{
  "n_kv_head": 2,
  "norm_place": "pre",
  "attn_scale": 0.125,
  "init_std_o": 0.04
}
Below are experts of layer 4 (counted from 0) of a mixture-of-experts language model. Rows are named router (the router's row for the expert), up (a neuron's input weights, with its number) and show model dimensions 0-127. Each number is 200 + 20 x the weight over its row's rms, rounded and kept within 0 to 999.
Before each expert's rows: "gets" lists some tokens that make up at least twice as much of what it gets as of all text. This comes from a sample of Wikipedia text that the model never trained on. Tokens count by the router's weight.

# expert 60
gets: "in", "t", "u", "i", "'", "k"
router,191,194,220,218,209,205,192,205,225,237,197,210,236,193,169,191,199,203,177,260,237,202,226,205,204,161,193,187,246,203,189,225,230,188,183,177,196,245,200,197,192,211,199,208,191,213,183,215,223,191,193,230,167,199,191,190,206,205,166,174,175,216,201,201,171,207,191,225,206,186,244,207,189,162,184,244,194,192,205,200,179,221,197,204,228,170,218,209,181,223,218,182,177,182,201,245,216,173,203,213,192,184,209,196,211,208,177,205,190,181,205,199,209,194,217,215,226,159,199,225,182,213,226,181,186,167,195,195
up0,182,195,183,236,211,198,178,207,230,222,178,226,218,194,167,159,161,189,146,227,202,204,193,212,196,202,216,215,235,211,195,228,209,176,210,185,209,191,177,185,228,186,210,223,195,196,208,255,207,190,206,194,136,206,218,183,214,185,163,175,219,197,220,175,186,199,212,182,172,182,203,207,194,209,181,218,201,207,183,196,217,221,184,171,180,210,222,177,195,188,212,223,193,232,220,207,215,187,220,182,176,183,191,174,195,208,205,192,208,175,221,210,218,216,219,208,216,215,219,213,190,224,249,191,184,199,191,232

# expert 14
gets: "th", "\"", "ian", "son", "or", "a"
router,210,180,198,222,198,191,222,178,249,236,197,209,223,196,178,218,204,233,187,241,242,229,194,163,211,157,198,202,208,207,183,200,224,201,170,212,186,239,172,175,155,221,201,225,211,227,209,183,189,209,187,171,173,170,170,215,216,213,178,196,198,211,223,217,181,220,223,221,203,188,221,192,176,185,183,219,189,209,198,187,196,198,182,172,203,209,219,219,217,207,224,180,168,182,226,212,215,172,210,208,198,186,200,200,209,208,175,169,176,202,200,210,192,221,220,211,232,186,182,196,210,209,240,202,160,213,197,182
up0,220,248,212,206,188,213,171,192,220,223,215,175,204,205,212,191,147,201,199,216,179,216,174,206,204,229,198,208,212,179,204,223,212,179,173,192,174,217,216,183,226,207,162,192,188,227,211,235,218,222,192,198,175,200,184,181,171,205,194,211,225,211,193,261,187,162,240,197,206,193,217,198,185,176,194,227,187,194,197,187,192,183,211,166,156,223,212,231,214,215,196,199,182,183,200,205,233,201,211,212,183,197,166,202,212,210,149,179,178,188,190,204,216,195,203,212,199,204,201,203,214,200,187,250,177,204,210,230

# expert 18
gets: " f", " p", " F", " a", " V", "vi"
router,180,196,209,203,190,181,192,197,221,205,218,182,219,164,174,233,246,198,178,222,223,239,191,172,199,221,165,217,220,211,200,214,188,199,171,183,223,197,228,203,179,172,216,217,191,195,194,197,202,199,215,182,206,223,188,198,221,217,201,198,190,220,186,226,178,217,176,243,206,207,211,203,234,178,198,227,165,193,195,194,188,178,198,180,193,176,238,249,208,206,200,204,201,175,190,208,206,173,217,242,193,177,212,195,204,200,171,189,197,176,196,226,240,183,227,228,202,213,194,233,233,211,200,181,156,167,186,216
up0,159,209,212,207,161,202,240,207,179,177,202,185,220,205,198,187,175,211,189,181,192,193,191,180,161,236,205,210,205,190,249,211,232,180,193,210,165,211,204,204,152,183,194,223,219,203,202,205,181,189,185,185,203,234,172,219,184,207,238,210,190,211,177,201,176,219,182,221,212,211,184,192,235,227,218,223,178,171,196,221,181,192,201,198,170,208,181,195,190,213,254,207,209,217,172,229,204,213,181,224,187,204,202,198,208,163,186,201,177,161,204,224,228,172,214,211,237,206,222,210,214,192,179,194,196,210,196,221

# expert 26
gets: " 1", " in", "o", " con", " se", "e"
router,200,197,209,208,225,211,234,209,193,211,210,207,201,202,221,187,231,167,193,214,226,224,224,177,182,203,187,186,212,197,226,243,197,209,193,207,213,206,180,175,187,164,194,241,224,217,245,151,198,208,179,214,179,215,191,199,213,170,183,186,207,238,180,205,170,220,229,236,226,215,181,221,199,190,193,218,215,174,186,200,204,184,201,163,224,224,195,221,204,199,238,182,195,186,218,217,190,178,197,189,194,196,194,199,193,226,167,213,195,202,219,223,201,161,231,187,220,188,228,203,216,203,193,188,150,177,176,170
up0,200,165,235,182,190,227,186,184,215,203,201,228,183,157,203,203,184,187,207,227,232,193,188,160,202,194,224,205,221,215,188,218,201,206,161,174,198,202,223,167,209,181,191,234,196,196,190,204,198,220,190,211,207,169,217,214,204,187,160,211,194,217,180,202,208,229,191,250,211,215,197,232,200,212,160,207,214,221,180,217,182,181,216,209,223,203,175,230,200,200,189,184,179,243,199,195,212,189,199,227,218,190,178,173,194,169,209,209,202,191,217,222,175,184,215,184,206,163,203,240,200,221,182,169,161,166,226,209

# expert 63
gets: "ed", "d", "ing", " in", " with", "ard"
router,182,192,243,199,224,208,235,170,203,219,173,211,225,211,185,205,195,197,234,181,188,227,222,158,237,188,176,207,228,199,178,215,210,193,191,196,200,181,212,207,178,197,206,193,247,208,165,159,209,201,219,200,184,172,196,170,215,191,198,206,185,231,172,183,186,196,235,207,209,237,217,202,213,189,194,202,230,179,218,198,166,182,196,168,215,186,207,199,211,185,209,180,189,211,176,219,207,170,209,211,176,195,205,220,171,216,219,175,222,172,228,204,211,209,215,224,227,204,220,246,206,207,236,200,170,208,187,227
up0,207,158,179,204,231,215,158,233,215,205,204,194,230,197,227,234,226,216,247,191,189,226,197,184,202,173,162,235,189,207,187,215,174,155,205,222,186,174,203,198,192,196,207,236,214,201,213,177,187,232,191,192,218,168,206,152,243,202,197,201,211,186,182,184,167,242,189,186,227,191,218,198,184,204,204,205,211,203,200,192,201,210,211,193,187,168,218,193,238,212,202,212,211,172,180,182,184,188,187,183,168,211,196,212,189,178,208,192,204,180,202,194,202,208,223,211,239,228,220,203,167,199,216,208,213,186,173,199

# expert 49
gets: "n", "en", "an", "ed", " N", "ian"
router,183,176,229,238,219,180,214,183,185,240,219,187,251,194,195,222,229,197,192,208,242,214,234,201,199,173,201,174,207,192,215,194,219,181,211,179,196,211,203,196,180,171,211,178,203,203,207,162,172,201,223,214,170,192,187,224,211,191,208,205,164,237,209,218,157,180,260,202,211,221,209,183,197,198,201,194,187,212,231,145,194,218,181,191,220,203,218,217,185,195,190,183,196,190,206,217,205,197,182,211,191,174,207,211,226,206,195,177,180,231,202,210,194,181,196,212,233,207,219,205,225,218,224,190,183,171,174,219
up0,220,178,194,209,179,207,211,199,190,182,216,203,194,193,161,213,241,206,187,163,221,184,188,225,214,207,212,216,238,192,212,168,223,201,225,221,234,205,179,176,207,212,171,190,256,207,211,200,215,205,204,223,231,167,222,184,211,189,190,220,205,232,187,211,193,211,183,217,249,191,223,183,178,187,199,189,197,198,174,181,226,221,192,186,218,187,211,174,215,221,161,176,186,204,187,163,220,193,173,233,168,202,177,167,177,209,184,206,201,203,196,196,215,197,222,210,213,190,185,215,143,201,208,170,187,223,192,205

# expert 3
gets: "\n", " (", " \"", "|", ")", "\""
router,201,192,246,228,217,203,209,173,232,221,205,219,210,175,175,207,195,202,167,191,174,186,214,182,206,204,140,196,211,162,223,210,182,190,182,148,215,226,202,170,186,199,228,222,201,191,208,212,200,199,199,236,191,223,205,179,243,165,191,204,198,216,216,201,176,234,229,195,217,203,208,205,246,186,189,207,206,183,202,178,162,163,180,194,234,201,199,200,187,226,233,218,176,205,206,224,199,203,186,202,203,178,212,201,205,201,182,179,197,183,193,205,249,211,216,186,211,168,218,211,228,215,211,205,197,210,181,194
up0,214,207,206,224,191,188,202,207,148,215,243,196,212,187,197,245,232,222,207,173,201,170,243,210,177,195,189,192,181,212,179,217,182,216,185,160,184,174,227,186,182,214,221,202,199,213,198,220,179,201,193,196,200,190,182,195,181,214,201,193,208,217,191,219,178,214,195,194,205,254,215,207,194,179,228,230,186,209,230,157,191,205,223,255,191,178,190,217,171,210,228,241,187,220,209,166,199,212,215,184,198,200,186,171,183,191,201,186,206,182,178,188,221,207,218,156,189,178,176,194,212,193,197,181,174,187,203,190

# expert 53
gets: " 19", "ist", "20", "00", "50", "90"
router,205,181,208,215,193,186,195,195,223,210,184,179,188,202,181,195,226,194,170,212,192,204,210,205,173,175,199,215,213,222,222,182,202,234,168,182,214,217,196,177,186,204,193,196,229,201,222,161,215,213,187,183,194,208,193,181,216,211,181,146,218,214,215,205,199,219,219,221,199,195,205,183,222,204,172,228,246,180,203,181,217,192,198,175,188,206,217,227,196,185,252,208,207,216,207,184,181,164,199,190,195,166,177,228,191,233,166,177,186,176,219,204,210,234,194,204,210,169,223,220,219,187,239,178,152,182,177,238
up0,209,209,224,221,227,227,184,223,219,238,214,227,192,218,165,210,207,234,157,190,176,209,209,211,185,171,199,171,204,184,161,209,190,215,200,197,215,205,173,219,215,196,210,203,190,201,201,173,192,210,184,193,182,227,196,194,187,161,193,250,168,185,219,201,208,197,191,200,217,189,219,170,201,193,179,222,203,170,186,180,168,184,220,187,161,214,190,217,211,191,221,202,173,197,237,202,217,177,193,221,214,215,206,201,212,215,221,178,247,231,187,220,198,216,195,165,161,194,194,225,223,166,198,177,194,210,189,236

# expert 29
gets: " |", "|", " was", "\n", " is", "ri"
router,179,229,198,218,215,201,207,193,219,186,189,198,234,213,170,234,227,179,196,194,215,227,199,207,159,210,192,217,210,187,179,195,217,214,197,219,214,206,187,199,178,196,211,204,224,201,210,161,195,224,179,215,185,177,178,203,231,161,206,193,226,228,214,198,193,231,211,209,241,181,237,204,223,179,152,213,177,193,197,184,186,181,203,152,222,178,198,215,189,207,210,175,194,217,220,203,192,174,196,212,163,169,205,194,198,181,174,192,181,184,181,185,229,203,192,238,212,179,197,243,234,219,195,189,193,184,161,173
up0,201,230,190,231,165,206,201,195,207,198,172,192,179,186,185,222,200,176,192,204,202,180,178,196,168,245,174,236,218,222,202,179,196,184,211,240,222,197,183,210,226,196,169,218,194,209,230,219,173,206,172,247,215,196,215,206,214,173,187,187,188,220,219,198,234,226,180,194,195,204,195,210,187,196,195,196,208,178,199,217,217,224,160,190,201,211,210,230,193,242,214,190,189,205,229,183,227,185,173,183,194,192,163,188,207,201,220,213,195,217,203,205,184,172,200,220,232,164,207,200,228,215,196,197,175,143,225,174

# expert 58
gets: "s", "ce", "ing", "es", "ers", " so"
router,173,191,209,204,176,224,183,181,222,237,174,231,215,194,204,218,202,163,191,193,210,184,212,200,193,206,189,222,200,225,205,262,200,190,204,196,199,189,158,199,183,192,197,217,203,221,204,206,215,206,197,190,157,168,160,172,192,199,206,189,189,229,218,199,180,229,195,209,195,206,204,210,203,191,212,240,215,163,216,175,187,195,161,197,181,183,202,225,166,238,197,206,206,197,181,235,185,188,183,235,206,162,224,213,213,210,178,157,173,177,205,224,216,177,188,215,199,195,236,175,220,229,226,205,204,199,202,212
up0,221,208,208,198,194,195,215,202,176,189,176,201,210,181,210,240,198,165,162,202,203,191,187,216,221,223,189,224,224,223,219,233,202,187,221,200,189,235,207,203,213,211,169,213,226,213,226,175,199,210,206,156,200,157,181,216,171,188,192,179,197,232,235,189,213,210,227,227,178,191,191,175,178,218,202,172,198,167,217,188,197,224,169,203,192,193,180,219,205,222,175,232,186,187,202,222,216,179,158,204,230,167,210,223,199,206,169,195,203,179,202,172,208,154,217,233,223,216,212,189,195,228,199,229,183,205,199,194

# expert 61
gets: "A", "S", " A", "P", "==", "T"
router,180,205,220,206,213,195,216,195,218,218,185,207,218,184,181,183,244,189,186,217,180,186,181,180,196,203,173,198,205,193,209,221,205,182,174,199,220,202,201,144,188,187,196,217,213,189,213,164,231,202,189,221,168,208,160,218,238,186,143,193,219,208,196,210,179,200,221,238,232,194,218,179,194,209,213,233,196,190,173,176,208,161,217,184,233,180,186,241,199,206,199,205,214,220,231,242,181,202,202,201,197,183,204,215,192,194,200,194,188,213,213,204,198,199,179,217,221,191,208,205,218,221,216,187,161,186,170,256
up0,170,211,219,207,208,187,234,189,222,209,209,207,208,205,184,228,220,210,220,210,168,190,161,191,190,168,186,226,202,184,217,192,179,232,200,206,193,220,171,207,208,201,216,212,208,202,217,196,228,211,203,185,190,209,151,202,194,214,173,230,235,208,182,198,192,193,199,220,223,201,241,208,195,150,161,206,190,179,168,171,198,206,179,191,166,184,167,228,199,169,226,246,166,236,227,197,202,195,198,180,183,222,210,223,218,190,206,201,194,216,200,212,176,183,218,192,204,169,182,166,212,218,188,177,204,238,201,204

# expert 25
gets: "il", "or", "ing", "al", "ed", "re"
router,190,180,209,225,233,175,197,211,179,234,210,197,211,175,184,228,218,216,195,196,197,210,206,168,207,218,159,205,210,237,184,218,217,179,175,213,204,194,203,200,179,197,246,208,203,239,208,181,230,185,208,181,175,187,197,173,207,168,206,192,223,200,209,202,187,249,228,225,208,179,209,185,189,195,166,198,248,145,179,204,202,199,192,205,217,169,214,261,205,206,201,203,197,224,221,205,187,176,205,216,187,184,210,224,211,183,192,167,185,192,206,217,210,194,206,199,214,193,232,195,192,241,228,208,177,207,201,223
up0,196,223,204,178,216,179,167,197,177,218,201,161,195,178,169,200,237,178,201,176,203,205,205,218,192,217,162,206,198,248,191,207,207,223,195,199,221,194,179,180,205,236,221,211,221,202,185,185,172,192,205,203,175,211,231,206,236,154,207,211,196,173,212,166,218,190,165,202,197,204,182,181,198,196,226,196,205,197,214,185,189,231,192,212,224,165,229,225,208,222,181,184,208,186,213,241,200,229,194,203,169,192,190,247,200,222,200,186,195,201,193,184,191,183,221,211,192,180,211,177,214,209,218,223,194,233,253,227

# expert 44
gets: "\n", "-", ".", "|", "==", "="
router,153,229,231,202,245,190,178,185,224,214,168,188,199,175,161,207,196,186,179,206,215,198,221,187,188,192,194,209,230,184,221,220,190,210,158,203,226,194,216,193,191,166,204,185,221,207,230,195,237,215,213,196,198,193,199,162,219,191,183,190,204,204,184,170,178,201,217,195,249,196,218,210,209,187,201,210,183,195,217,190,185,164,214,205,227,159,221,227,177,181,203,223,175,207,192,205,178,189,206,197,181,185,221,204,228,226,184,166,162,190,207,209,205,200,231,216,189,179,228,235,213,247,204,182,185,189,198,206
up0,197,206,172,172,242,214,162,198,220,220,239,209,203,197,180,190,195,215,213,204,212,190,177,190,198,194,207,182,194,209,204,217,231,215,167,200,225,162,260,203,224,193,184,194,182,160,211,176,254,193,206,199,185,232,189,202,208,190,202,177,188,204,192,197,168,202,178,196,227,210,230,239,190,211,178,181,201,196,215,189,205,221,195,184,244,202,223,176,222,197,197,218,152,180,205,215,192,223,193,198,182,197,174,191,164,227,183,181,181,212,186,184,212,201,211,189,233,223,179,196,177,215,217,190,197,192,181,233

# expert 59
gets: ",", "y", " and", " |", " that", " who"
router,193,200,212,232,222,186,199,171,223,220,190,185,199,193,197,211,205,166,175,243,228,165,214,185,165,199,197,208,220,205,207,210,183,220,194,175,212,213,175,193,192,182,218,221,226,181,215,188,191,206,170,203,185,191,192,225,205,181,166,176,182,200,190,214,177,211,211,224,218,196,207,191,189,182,243,240,228,181,195,206,187,216,158,194,221,229,185,248,192,202,220,222,169,220,212,214,213,166,161,213,191,200,174,213,222,203,168,197,162,190,229,213,222,219,203,213,223,200,226,236,206,235,183,208,190,182,191,207
up0,157,190,208,234,230,195,190,192,195,192,184,183,207,202,183,146,204,204,188,219,204,175,234,192,177,201,206,232,179,241,225,217,217,195,173,216,243,195,185,226,181,206,245,196,212,194,207,187,178,206,185,204,234,198,197,206,204,220,173,217,173,204,175,228,187,222,214,196,161,243,206,160,194,199,235,200,203,182,201,207,184,219,163,195,178,243,171,209,159,190,222,192,217,180,203,207,201,184,210,205,208,211,188,201,217,203,191,202,212,199,193,208,196,219,158,213,215,176,196,181,195,220,189,175,222,201,233,199

# expert 54
gets: "y", ")", " and", " |", "z", "o"
router,192,167,191,244,217,215,225,162,214,219,179,218,228,172,202,209,247,186,192,216,229,202,183,178,214,219,172,203,212,194,200,231,205,216,216,163,192,212,193,201,199,177,196,191,200,170,197,159,193,209,164,182,201,190,205,182,237,199,167,182,209,209,192,210,170,205,207,195,223,196,217,207,194,194,206,244,198,186,183,184,172,199,204,158,219,186,199,183,151,165,213,190,167,219,206,213,233,205,164,184,209,184,215,217,203,223,197,205,172,195,200,219,229,200,207,221,225,197,247,213,195,207,206,213,171,187,209,181
up0,240,207,203,184,219,197,183,201,208,197,217,211,191,197,175,168,227,169,223,199,203,208,207,221,206,209,221,204,206,206,173,229,209,188,206,203,183,200,199,224,202,213,200,180,185,233,214,189,243,193,174,190,215,188,188,178,187,198,143,202,189,176,238,247,184,213,224,213,234,191,201,219,227,176,176,189,214,198,209,187,173,168,218,185,234,233,197,143,184,185,191,222,153,211,195,212,182,203,184,220,200,225,198,211,211,192,164,193,203,195,203,179,211,191,174,184,196,242,187,229,193,195,219,202,184,220,169,218

# expert 16
gets: "b", "l", "d", "ad", "e", " d"
router,186,197,222,209,183,218,225,188,228,224,174,171,211,204,221,201,209,163,178,229,183,212,208,146,180,206,190,192,198,238,198,200,197,180,153,225,200,204,202,178,220,189,199,222,220,212,183,208,207,193,208,202,208,179,200,168,190,184,188,171,183,242,196,207,189,198,245,217,219,241,179,196,236,168,209,214,207,187,209,193,186,183,194,186,211,182,214,191,173,172,220,196,218,210,210,209,200,215,183,240,177,191,219,215,225,201,179,213,201,174,199,197,210,203,221,250,211,211,230,211,202,205,214,187,174,163,189,252
up0,189,228,213,233,205,198,224,190,211,194,198,202,198,188,174,186,212,136,220,196,190,207,227,167,170,209,191,190,233,194,194,263,182,215,196,196,198,215,213,213,200,173,197,197,241,207,202,178,183,200,228,195,202,215,181,178,208,210,207,199,188,198,186,185,201,207,223,204,198,241,161,199,196,146,242,181,179,156,169,168,184,182,179,193,209,207,175,174,181,224,197,230,182,207,198,211,217,208,209,195,199,188,211,205,235,223,226,226,196,202,228,174,204,204,209,190,167,202,171,207,192,210,193,213,222,189,222,181

# expert 15
gets: "A", "C", "R", " 1", " 2", "S"
router,193,208,185,220,188,199,213,206,215,213,185,186,228,159,175,194,229,181,194,200,193,194,228,218,189,200,196,214,210,205,229,216,179,194,184,204,225,213,189,152,189,183,222,218,223,196,203,170,190,219,187,175,197,164,156,183,195,202,132,184,204,224,188,238,191,197,220,232,217,199,174,162,238,204,226,207,223,192,234,190,194,194,189,175,227,192,196,226,179,211,205,210,219,189,205,202,199,204,193,209,209,183,200,191,204,237,190,186,218,216,213,204,207,200,218,227,207,204,192,227,235,219,215,190,149,170,161,206
up0,197,178,192,214,191,211,207,200,183,163,176,181,223,194,161,209,200,179,179,201,209,233,207,220,199,201,239,194,204,170,202,230,152,226,207,226,190,211,202,173,184,217,235,219,227,194,195,207,206,209,195,179,211,185,216,229,177,210,191,232,181,227,219,211,171,229,229,208,189,198,211,201,216,179,183,208,170,159,223,207,185,182,211,195,187,209,182,214,193,175,228,177,231,180,185,194,185,164,225,224,220,189,198,175,172,219,250,190,191,213,217,213,204,212,183,214,223,215,180,209,203,241,184,172,189,225,181,183

# expert 19
gets: "n", "on", "e", " |", "t", "vi"
router,213,169,237,203,212,205,205,218,169,232,224,188,241,192,180,197,212,193,184,222,214,236,258,185,200,220,162,181,200,203,214,210,219,200,190,221,191,198,177,202,211,193,190,214,199,223,213,187,197,208,192,216,191,164,187,199,177,172,190,174,191,264,182,198,192,186,235,203,213,184,240,189,210,204,218,203,207,164,218,223,190,200,173,191,220,174,176,189,185,169,221,183,201,227,177,222,196,175,198,226,199,182,214,204,199,183,180,173,146,197,213,202,209,212,185,236,229,190,205,196,225,192,216,207,184,187,200,223
up0,178,181,219,202,236,206,237,209,207,220,187,178,232,219,178,202,168,177,211,245,176,178,217,212,223,171,190,187,212,243,198,210,173,191,188,255,201,212,159,192,223,216,192,234,187,164,209,227,197,227,208,210,182,170,215,183,203,158,223,190,213,226,199,200,217,207,221,204,219,200,206,197,180,201,184,182,214,184,177,219,192,177,213,190,190,181,204,185,206,195,200,213,214,229,217,195,194,183,210,206,164,166,182,190,177,210,203,202,187,205,231,172,176,171,177,193,193,160,213,210,177,181,227,193,200,192,214,226

# expert 56
gets: "s", "al", "es", "as", "un", "ill"
router,172,169,218,202,241,174,201,188,198,217,214,239,203,204,174,197,187,178,208,244,200,215,201,190,164,185,195,205,213,230,199,224,217,207,215,194,228,210,178,186,213,206,199,234,236,220,244,195,190,204,210,181,168,183,188,149,210,188,167,206,204,233,193,242,177,232,210,208,213,205,216,161,227,190,215,235,237,171,196,198,184,197,172,195,222,214,195,225,214,190,202,211,197,201,198,194,219,179,214,205,196,161,194,206,177,205,175,178,188,203,205,233,221,218,194,199,219,174,221,198,207,189,212,187,206,180,164,182
up0,147,183,193,214,186,187,187,207,164,184,211,172,174,191,186,154,208,197,175,223,190,206,185,204,208,194,183,211,226,220,190,165,238,209,203,194,227,201,208,217,213,224,190,197,216,206,235,214,204,188,176,194,195,189,196,214,183,197,163,202,207,207,160,195,220,213,244,183,252,204,171,165,169,217,207,177,203,194,211,168,196,211,199,206,205,221,175,178,194,223,204,229,232,169,214,208,189,192,201,213,177,159,221,208,213,196,168,184,210,205,224,241,181,182,206,195,210,193,200,189,203,212,238,209,211,171,192,226

# expert 2
gets: "s", " S", " T", "at", "as", " P"
router,166,180,217,245,218,203,197,183,219,196,226,204,198,207,216,170,213,171,190,205,212,214,226,180,184,164,178,195,195,196,223,210,236,218,178,212,240,201,216,188,191,165,195,188,190,180,191,201,206,222,207,203,192,182,203,149,224,208,156,202,225,220,200,202,199,202,209,174,195,174,212,174,224,158,191,237,199,190,203,175,181,209,207,171,211,155,215,193,189,169,230,184,197,184,187,210,202,181,231,261,208,179,195,215,204,203,182,188,193,184,191,220,205,233,221,215,192,169,205,198,186,212,221,178,196,212,177,217
up0,196,136,208,201,190,176,170,177,202,230,172,220,217,205,204,242,230,203,211,208,189,218,200,198,201,200,175,207,181,196,208,216,225,222,161,186,237,200,228,156,226,180,197,197,226,210,182,226,194,205,229,203,203,212,178,224,210,190,196,193,213,196,238,165,207,206,217,144,161,174,208,184,203,183,197,223,211,209,225,208,225,174,197,200,197,193,199,198,196,185,191,217,211,193,220,216,204,159,199,221,212,190,203,185,212,167,204,196,211,167,208,248,193,193,217,194,203,198,239,179,199,188,230,219,190,178,195,214

# expert 21
gets: " |", ",", "s", ";", "on", "g"
router,179,185,241,224,217,215,207,171,224,230,208,203,176,215,212,189,221,211,218,229,205,183,209,174,178,213,184,189,214,177,203,196,207,215,194,198,224,216,182,201,159,176,210,228,183,229,180,185,198,197,187,201,194,197,171,200,240,210,192,210,205,181,202,179,153,209,240,198,211,194,186,176,252,182,168,209,187,182,235,170,189,190,180,165,207,181,189,207,181,184,226,172,193,207,198,219,192,184,196,230,194,185,233,204,207,217,175,187,180,187,218,224,194,207,196,243,225,164,218,211,208,206,194,204,175,168,174,234
up0,192,185,189,189,217,217,194,180,209,175,150,197,189,224,184,202,227,171,228,241,192,173,184,174,205,189,198,204,208,175,195,255,190,190,198,197,201,169,198,203,200,177,231,198,201,214,180,225,242,224,189,214,190,188,203,211,207,187,207,188,189,173,177,165,194,233,222,200,245,211,194,186,230,229,192,193,219,221,204,185,202,239,210,199,167,174,165,206,190,208,198,182,161,206,179,209,191,214,217,189,193,220,191,191,210,189,162,204,225,226,154,216,230,200,222,219,224,204,196,232,209,215,183,173,191,189,216,199

# expert 46
gets: " |", ".", ";", " who", " it", " It"
router,181,188,227,207,213,182,196,180,228,196,191,194,194,206,240,220,195,198,191,218,214,217,208,189,203,218,193,192,211,212,172,209,223,211,187,168,201,208,189,149,199,215,235,197,243,215,174,217,189,208,186,216,156,168,172,183,230,194,181,196,191,209,188,207,165,233,209,218,202,188,176,203,223,181,191,199,192,207,246,199,196,129,198,197,215,186,224,240,182,170,213,191,162,214,230,208,181,176,208,232,186,171,220,220,216,194,206,204,164,187,212,209,209,214,222,219,215,196,216,209,197,231,191,194,183,182,185,194
up3,218,183,247,186,194,200,173,213,198,195,221,214,221,216,202,236,160,216,201,194,200,182,173,225,196,237,211,206,199,229,168,202,199,210,211,178,224,182,238,154,194,197,215,205,205,237,206,252,173,188,158,180,200,190,202,179,222,184,192,187,248,198,154,169,193,212,204,213,214,209,185,201,216,235,182,210,195,218,200,194,195,172,191,196,213,203,248,218,176,211,203,200,224,181,185,200,195,177,229,220,195,188,178,201,189,198,181,205,183,176,195,193,210,189,197,214,248,200,198,219,187,212,198,195,178,165,192,185

# expert 35
gets: "k", "p", " K", " P", "l", "a"
router,170,174,189,219,203,226,214,150,221,227,217,201,213,183,195,197,266,203,195,189,174,232,203,172,191,167,197,194,207,185,194,219,225,182,219,192,232,207,201,195,192,189,195,202,222,191,210,187,182,212,219,201,196,216,202,178,211,200,207,171,199,239,218,190,163,174,205,238,229,202,191,189,217,175,190,214,205,161,202,175,154,208,217,173,207,200,247,200,186,204,228,174,198,210,182,210,179,185,205,218,186,208,201,208,206,196,174,202,171,192,201,238,224,198,199,208,236,193,191,207,192,185,233,187,158,164,213,212
up0,216,237,190,223,216,194,219,182,217,191,213,195,212,189,170,194,193,168,132,197,209,233,208,199,184,157,204,238,214,194,199,179,178,227,256,200,210,176,211,213,173,190,206,211,209,202,157,193,225,190,204,182,199,186,171,200,227,192,200,214,224,181,212,189,206,204,188,210,185,223,186,156,205,196,193,182,196,220,201,208,216,213,211,212,192,195,196,214,198,195,225,184,202,221,193,208,161,193,205,218,199,216,181,199,237,240,174,197,189,190,207,204,218,172,187,231,249,224,193,228,197,203,190,163,162,189,215,205

# expert 11
gets: " a", " in", " the", " an", " re", " de"
router,161,157,191,204,212,181,251,219,186,226,180,171,245,207,175,226,191,193,193,213,214,242,214,176,220,181,167,208,208,211,208,206,211,203,213,184,233,207,215,166,202,165,229,218,238,219,219,180,210,232,218,197,183,189,194,194,205,135,200,180,201,221,177,207,174,184,225,229,192,204,196,211,190,197,197,237,202,160,197,197,187,181,219,192,219,199,198,202,174,209,222,209,187,188,217,223,195,199,165,210,218,183,199,211,198,163,182,163,196,199,218,178,212,186,199,203,180,200,197,214,203,221,205,207,209,222,187,200
up0,252,219,228,203,228,200,216,175,206,194,195,178,195,199,208,200,217,205,174,200,198,175,175,203,185,194,188,186,206,240,204,196,164,211,203,198,195,192,217,189,195,167,172,208,216,228,225,209,223,215,189,213,171,192,214,212,173,137,190,190,206,197,198,189,200,227,231,195,225,196,183,199,189,220,180,210,203,162,216,180,191,165,217,210,196,183,215,188,186,210,221,211,168,198,200,210,199,246,161,212,205,210,231,177,166,207,157,229,201,204,179,172,179,195,223,198,169,208,188,229,219,184,237,205,209,223,188,232

# expert 50
gets: " ", "o", "ro", "u", "p", "to"
router,185,166,186,228,225,203,183,200,202,187,203,199,217,174,201,212,232,198,211,228,201,224,225,177,196,202,161,239,228,216,228,205,186,219,180,212,206,218,182,208,179,188,242,231,225,204,166,183,197,202,209,188,178,193,211,193,187,160,177,195,201,233,227,191,174,230,204,195,204,190,193,181,201,190,228,228,222,187,261,172,204,177,195,173,205,156,208,207,199,197,203,170,144,212,221,203,187,216,191,223,201,194,195,223,189,214,204,180,190,186,207,194,200,179,199,211,232,201,190,190,235,189,213,200,176,159,188,183
up3,186,220,193,197,221,217,215,190,226,211,222,215,194,200,198,224,183,215,191,188,187,208,227,166,203,219,222,195,206,241,207,208,172,199,185,201,214,215,221,217,215,189,208,196,215,199,200,180,196,210,196,204,183,204,247,210,172,140,177,198,215,233,185,232,195,221,180,209,160,167,176,168,213,210,186,197,184,186,210,225,218,185,215,211,228,192,175,215,199,173,206,184,188,200,203,172,202,218,225,230,200,211,162,177,208,210,200,159,169,163,207,198,221,197,171,231,216,198,171,200,251,171,191,168,169,199,192,195